Experts of a small language model.
Size: 9 layers, width 192, vocabulary 16384.
Experts: 48 GELU neurons an expert, 6 picks a token, a softmax router.
Training: a variant of SOAP for the experts, 583M tokens, 8889 steps.
Below are experts of layer 5 (counted from 0) of a mixture-of-experts language model. Rows are named router (the router's row for the expert), up (a neuron's input weights, with its number) and show model dimensions 0-191. Each number is 500 + 50 x the weight over its row's rms, rounded and kept within 0 to 999. Numbers have three digits each.
After each expert's rows: "mostly gets" lists some tokens that are sent to it at least half of the time; "gets" lists some tokens that make up at least twice as much of what it gets as of all text. This comes from a sample of Wikipedia text that the model never trained on. Tokens count by the router's weight.

# expert 33
router:460587450443582475419512427544497463527537517466523432468497574507475533494510658595474496452460523440550472521586490526475510485474472476519531460501484502475506608527491457491551471571487480577463517546434458516442454519633499471484536537564482588464457432466516497526392525528583487470499465499536485515502392345501498563554525492498595515536493480551524510633538400503578529488516471553459488464485499496548514456566536491510486528486498555469527484518421461511556486434538383547484523497477496472614512518497419469453537530529548422556468486430534363505346423443505498541
up0:546505523500458495485489498437490474432433473452513448600476492514501443556413473608425601541479537553469447492455481459431585589494467511550451505546529469467469437429428622559398532490440516411526478517498487479436573393468505582515502507442485561450485470462549497437494462499473461463575589440571602501527490522480447430476448531462485549509495542541463533500483502526470538442532590510448513530441477486576552535386562534522473536491437479541513407513588540522462535503478487487466457455459569506465435543593539539427516507546486433434570470533613551549381606451523552445
up1:463533416525568564506464531380476493526577562544583503544549450527452561477449516443443531489421453499494579474426495575483566565467505516407488434570465492418506395515416526511535531517607455439506560613526527492504521515480554433419373520502533475486458579501486475524531471500429520492508534491427504464503483544495438505564482459490533482512539476504524492526539560582421510519553559501475496599452504521417528494513507542525449493472605437502412459565466496453357378577527603577570489448461436452510577532444465477468467471587449475578526541498473489512554529450567512534
up2:484546420491432577526461482488466537503570641566533555433402542486350489547561526546535523560541453444518591434506528432504415504513499531516470500500518413473503404529549520544560471493470482460482522571526552488492541461474548487464479402549591562449528520496474498499536524578427530536496538382536456567524507579473543427453452502547534495516384632539476533442469422510412532532506503615482508489438506488491507609492408486526487535498497479519468497481451525491573468523505547519442438568415607458510483534433433467541504575546559505557519400493429494495481525537418461488
up3:453627540478590471527579461474497492536478461467538488469524381570540433472562516512504595549498551544477468457406518510419455555534524474506434510501404497570462556434398515530578573537554445524522519546411527465472438499523435502511498502545491556518490553483475541492486413466456593453506567440505613488469517474469535480418541597495494506529513488529483404502452463519462555518435457480551439486474459462418488434523532542545540391469457560531555437481460502556430510511471425569514376493523427508441476454572363509452539483509531549458544523543539547407432580561526542579
mostly gets: "19", "20", "27", "29", "18", "34"
gets: " ", "19", "20", "1", "3", "10"

# expert 18
router:471519442427451520502496499539501530492515447468609486475526464490546519573488495556503537514483439500594448500418479496547461442511430426571553473474458579520527506508566475581492498500529466525469459555603471560523546477568382560478555475489397619496500514435574533476505562515483523474425445371620545520452469475497493572518503437522459590589522510523520492464521483505526513536419609462460517455497517503473438498561507592593509504443536472488515426488457534588512527467387461524442493425535468475540602391456500470462514460479555524605370495451455508575458513478388532503
up11:477548458416533516491486528403575438517497619485485485507444496564484493540460527533466497490493552522504477526545446543428480535529504493498612588431477505493473473453429570462536496446484432469496541507401583589442510475465586603424574578560501609450459535451413488409456497538545513476525456461448560534545499495478602461526476517466427461566484536536403396499464440393544488495520440572584459484509573438463580404446468501481538412524423465479488502505541451480482507525509576439540526445439527592579444486415469498520524545525542374533519487602538510500503478518534507490
up12:489527438538470477599471514513461527532485405578440460395573535514527464512468464503560599516412442520524427528538561533573507466422484451531466522568405476565441532528573450538507526502534529564552504555543539507357557458547441507581477489561469543439502421460566492524492598518521482584508392380568484522593400627514512451487417429481489466545487426504488469449581464434533561423530566485470530576516443481515432513526496512608504478549542524481424515556485459480513566525480592532499525515479469533544531447469532442481547534474489494575407507521470488449530499521410488494
up13:519484494568418554440591484528527463468597504462516501482518490539516549510558489448560498557426580482512503537518450588433546553483547530554517483396532537467448481514535493534514482475542522499495554489432466446564470560550541465496508506458528485498551460509591520530523495432570585365445434442550468438432433497540378566554560517444422402521502447542655556627453557595533524449491469546478489533471462440538443539482488520406504424502488561590512478421537437542515422449530391499535514441466467472464518532539544519509539464504479513590509457400486496507518526600523483584
up14:564517583491478477575495537498561605470614502564456434451535478493382452522530483477450529531508531535418436491462510471394497472535517496438564456470533558506568455447425555550550555474565392590500550522568405558487528495589507556413570506544410495553490426632512566507482553543517602542526431480533554480581495540532504508548447500437521500488543516510521483484459480589358447530414550458523523538458501524509555543492476542433496546479513515500462519454597516488476477527351423562463543438484506503489501533550525479508483582507513478527441511494542376508508473473410483524
mostly gets: " that", " who", " which", " but", " after", " when"
gets: " that", " which", " and", " who", ",", " The"

# expert 53
router:511609544479475579401458478538488483538555549484552451496504474508554568559459534493432458381513460405539475439515469591478526402490501515547496434472478541469513539570570481444516484527434483477439464486420416505536536492598447479462508484564512466573523450394474487581439497536524475412501481435596629531463449452468525595492631480483472475593528463577521512526517491524538496556439445574529483469536501582565486449482475463528464443491441622453544498567488507550559537503567417513489554522496532478535468513508391436399515505518541452466525475454574377487510427508452510525
up0:405543494430545558508506434563468497466343443496540486498555506438452479505543488549529497501465621605518545468455458507516453561409466454440445535485544570498542449509454502473436508490522544512523411525522507470487461582458436516411467471491519524531570506508477537542536455566497547496503503407515511475420482543478423463522452546515525497462524502475628482546428490484459459570498527447425431410593476537600533448460487495443383569477499492457568471497525529505464636478454512411532565405474547513525510644429486512477536539490414482478591508577456497429490590477552535531
up1:554484435489538539455498540366429550553548573477475518478559537522580507473526531530505543507521476473446497482539495446525438589479511488445500491448505527514521551403413495470510588510513456511494497490511527557506617425454495556465558438512447535502539569502476545574603504537499545633488551465525515458500586529464429512430397470391512462588474512560504526546494529502580523442511498467492472500469494483608495451441467676514416387559510499527392562504493489476465541485453522510451433496460540576602479427387496458527483500416564486553447426464438466465557510470511516437
up2:498458488502476501473449504478468468505470584472582424533537479542490588581424467450532518478555440514495560485435478546565510467526499540478544546484626523455473492498495451515432495491435602464434462468434388527555472540500509389465519491624433472479422436431631504533528540497555504527505501590494524516594427402601536534565517544564489483543445481495524514488529511451527428417493454501498449540528452543492536420445457505469541542526557556451546513535513499530510537586468548449416576507526477537619455476533491574438456484379429534635576433519549537495518494512466585493
up3:553433490507502474471565500571467461432505603543500436509503524592400513460433419469530483506548405465573463465614463520479544496495494498554407489395578487508496560554520438492553463533597495501463497501489497529572418614498553538547466450371473424518465519515581532439466446545633652424491550448512499474410518508532466507460477525513533501504469504521497558565460550495536497527567484525379463439541472503493573521496430475447532502542523488532527494442507542483547491529530471562522420540433418581517541426505488476529515400506444466574541489521464412595519446555443472540
mostly gets: "1", "4", "2", "3", "6", "0"
gets: "1", "2", "0", "3", "4", "6"

# expert 42
router:564521468474463501515565491512492486549525358487547500520488523463507520427479538524464522513431520439548399522451545406609520451516453476495447501443436536515591518468488466568549594544476433498500522535527510610515517421498377441393477504465448485505463448535449520481534501623433475507440511410588443496453505490489503521480541522521487551476504514521514477532480499493514672486479577533446556414551506511515517517597561455602663507485584529423481509516514580467522501486413493437440419604491585504502501501523529440537553477519462470473508480524601425494470468487450577501
up1:444495422536441526487439555502572480546492443539473484491415479537447475462507488527447580630447426492519450506542551452566541505502478445397552488407519458511604558435510440469513424500487431439384523482543536550515407484437471435566431538484481551587492421488485529480569494498538455569506515447537525465554540468514535495482434492437557477516627601523462462471506520540547542454392592542498578434505526553417540491560543397569504551534542435498469572405548575559566495481460470461522547597416588509519500542548522458567477571513513468483472464522550521454493507533439515529
up2:495482357510495514413530513368527560536523486542431477465549570432500414510430629496582487548488474423491424524485581477481477576516499548486529522493521583553635469458515454546557445452532441501588497531514543504523489470405590522474439582521476493570422430410469486462559533546429526465522512480480482474460556529537474513578509544496521481508583454512511455589439471440489485516487504500574570488473456509500520533521428448505521516534544626591442495456589481452455466552512433434416522487570597516466451510512516518563506486528511409421481500540585477607468520424543497482
up3:445429526438519472476525579530495455539516455490479469516401422409528495456526531496433489530518412507494467542600443502503538544435684574586516482486407475497412451456428590501492574568489487490515492520415464592421570502501441481464465484527509464590485479444538563492560479499504567530548500487464476604517460491491482437502510428569518461437493553551571461493473517518524451363497562576631491562447498586489537526453449507415462615520523513512507560459490499409500461565532566515533469495545531419520517449574537582516446457403506468483565561498469479485496517542538521488
up4:554493556578519586519512475525396473477467460561547434492477541484477423478459407558507575621460489438525509510505546475456479504500490493467487537451480464492544412409469428507507608573455479528503491533495586467490522482486450503501400541505555536556483469446521502429499472513506466523563453444414466434545503512527519477384482481463559561495531637397579475489456489477484545461491541477553598492461504461543510605491468356541499490552532508518511549593567549503544558521448491513448482507561508573525487429483505622499486353455550445459574421506603406449478440512526541477
mostly gets: ".\n\n", "==\n", "===\n", " ==\n", " |\n\n", "==\n\n"
gets: ".", ",", ".\n\n", "==\n", "\n\n", " |\n\n"

# expert 29
router:566456499462427482480572472525502521469523498493591497473534446537566477466495459493513445461449509456542468546407407453527555430555401486488534441436408533496478483473610553534529571533497431440474483536428384534526567426543377480513518480569453528451497553513434474542505606598416584453439436481583549457483465501494512508507573485518497597500498543605485431476548485495563586647517473506464402454522489505516483515526474510555504496468621539457534494526424538512489456583415485485428494530461468474550508566495416466511564543450473519480563497498585460565432496477422546507
up0:516587526546546465354537502532424498524557528505447524482515450540415518572453556433593463470473567518466580556450508499388488529513448492445475542522521621436484490462539535372558502479578543581535498539521601523490476568490458610382538456506587506494562548541494566494467529457467521492499478474398549536475510537489407481572609504480596462489389465483513517482475511539517433543502433524352408513476493478481431531500509567460489516453500557507464497515454448520414433441503547524479444451438479522504482480500543433575570475510481497535547556483469518463516396545482449460
up1:514467521576439534434473521477575592538561481537514501537602487458474417541416528525468534410467490566554483460463476469520398498454509497469580559541468490471484584508457499494443542563550512471393531516602515492570535469554481530525483521570428511439498442467514389459499495488510549563480360502548507465624549483388550551500531393500551451454500498536508483478493545474444427462500524386570479500522517491523524512548471573530488519491472506438477571450579525540559461595479521449578511437446484386551576440476472375599466532463430534481451517464606529542468537521503460495
up2:538456517570470551500501516415446486472444489483412449506460543515589480382596510456592499438424574532494382553460490507462451519601602423516502499470490452493493539526455526523504483554426528398445480637501495519489541567497477413472468549534471489451484497502478453475521534527514497538565511484574487496510590560570446450524423533458460490468522428540564525525509479559502529543437462553480510513488503537473481394626511491470488509503441504593593569565516409493461438384392421439479511460474410451585570527533500601554440488467518461409557482494489469547500536480495475451
up3:497468546483512495514470543428489459447454371508570444510566498518416529459534490374445485508413402563545510493551532462485471548564561523494486472593481536543497540517498526536458457544504529547455499474455503575558497504472522499509527518583546417622468575365600561519495544551458436460515443494486483492476509522412571434479453474530497483375519494546473492562492643436567539472441538527516448602508576558513493459522402436537480527521532458473417509540427530518455575504575523615570509541480518493471480441503453548510481559385501455532481479501542464554488596525399491504
mostly gets: "),", "\",", " but", "\"", ".,", ","
gets: ",", " and", ")", "\"", " |", "."

# expert 24
router:587438375447482479486548428523468493504554395462488506518546532519590517470467565545480467521505581419534424472551585408446552445487389491504489449456458515523539495486531516606516543505489424448460535586444465631502485405519464515361552471561467576438407458499536474509511533549519523527437507492660511519520497457498518502535556480582447522508498441583512537529521443508542518538491519605395522379484535489561538494497575576512558518515485491468510485541472465515492458517459475445463530520550434475542472431507511470452523504522477469526474475446543484543335455446416512494
up1:571467568408491546522472479536456490586488527488515601524658405557449599537421531553447461562620532493453453501549519468465544469485562574404498508466467574489551482485587493492519539469536636532503529452462535545526478495545493508427517516477501541524564395619555501523554523520504432449467505470478563455483507508455566513567465485460463514493512337443559462471443449502494541447483480532517550547473434525584482536525516485563556533489527477585456531528429467441527573539413450465474438501538478438573520554519571539467492480413396483441512486535472532433452462476550465431
up2:459551586498531531419545506466545544525518533456525448451506474496568487484514431521588512538528489486430453417515568438518547460496471456485523465469525443465488459472516475479536520530566561519566450475493488483510580490422525576563575385460408487541436507531565476467532467466469518503466435528496506546491432491464520543449504512608616492522513552510488463507514632506491529473416555503470432472429571475494566492617499419489482490520489559480523519482536614542491469451444488528536450485598362608417492587494566519356532495455519490564586445534508472512534550444415355468
up3:445497515550461469524482536582466482360506562478460464538472516425532479520452462515586469426410493471554568507501455510526505426384445597452527535599438439414501447497557425550533448545556516518462529533424443469443446532501545468419561426530513475485499555432445453547503478481512441473556508523467502521453530453525585435435600495471529564500477519430546494462525519457499523533493480562496487485491535455532517591487519549467425606536534525517577476514510373614486434490520619571580503530540514435476491639515476517497558483596513490559488523475553478559474471636518555526
up4:510506500520516536552569487454498478513485501464471489446556466491367506453509481534476478464495507493464456475544525494539436534537657534597455586498452460527501381498544440438573472489500589486516607547557555513461541499482585509523458480492505571432511487506465463491512553611430580566466429516535424518518476567381460470539459522490553536405522566627659607443492434441475436483512530509563449477515451497545436509543441435520468523609453457518503510487482509515540530542445528484421522581455438465571506539463525499526479439469519436392490509542466556523520522529472395545
mostly gets: ".\n\n", "\".", "=", ":", ".\"\n\n", "):"
gets: ".", ",", ":", " |", "-", " -"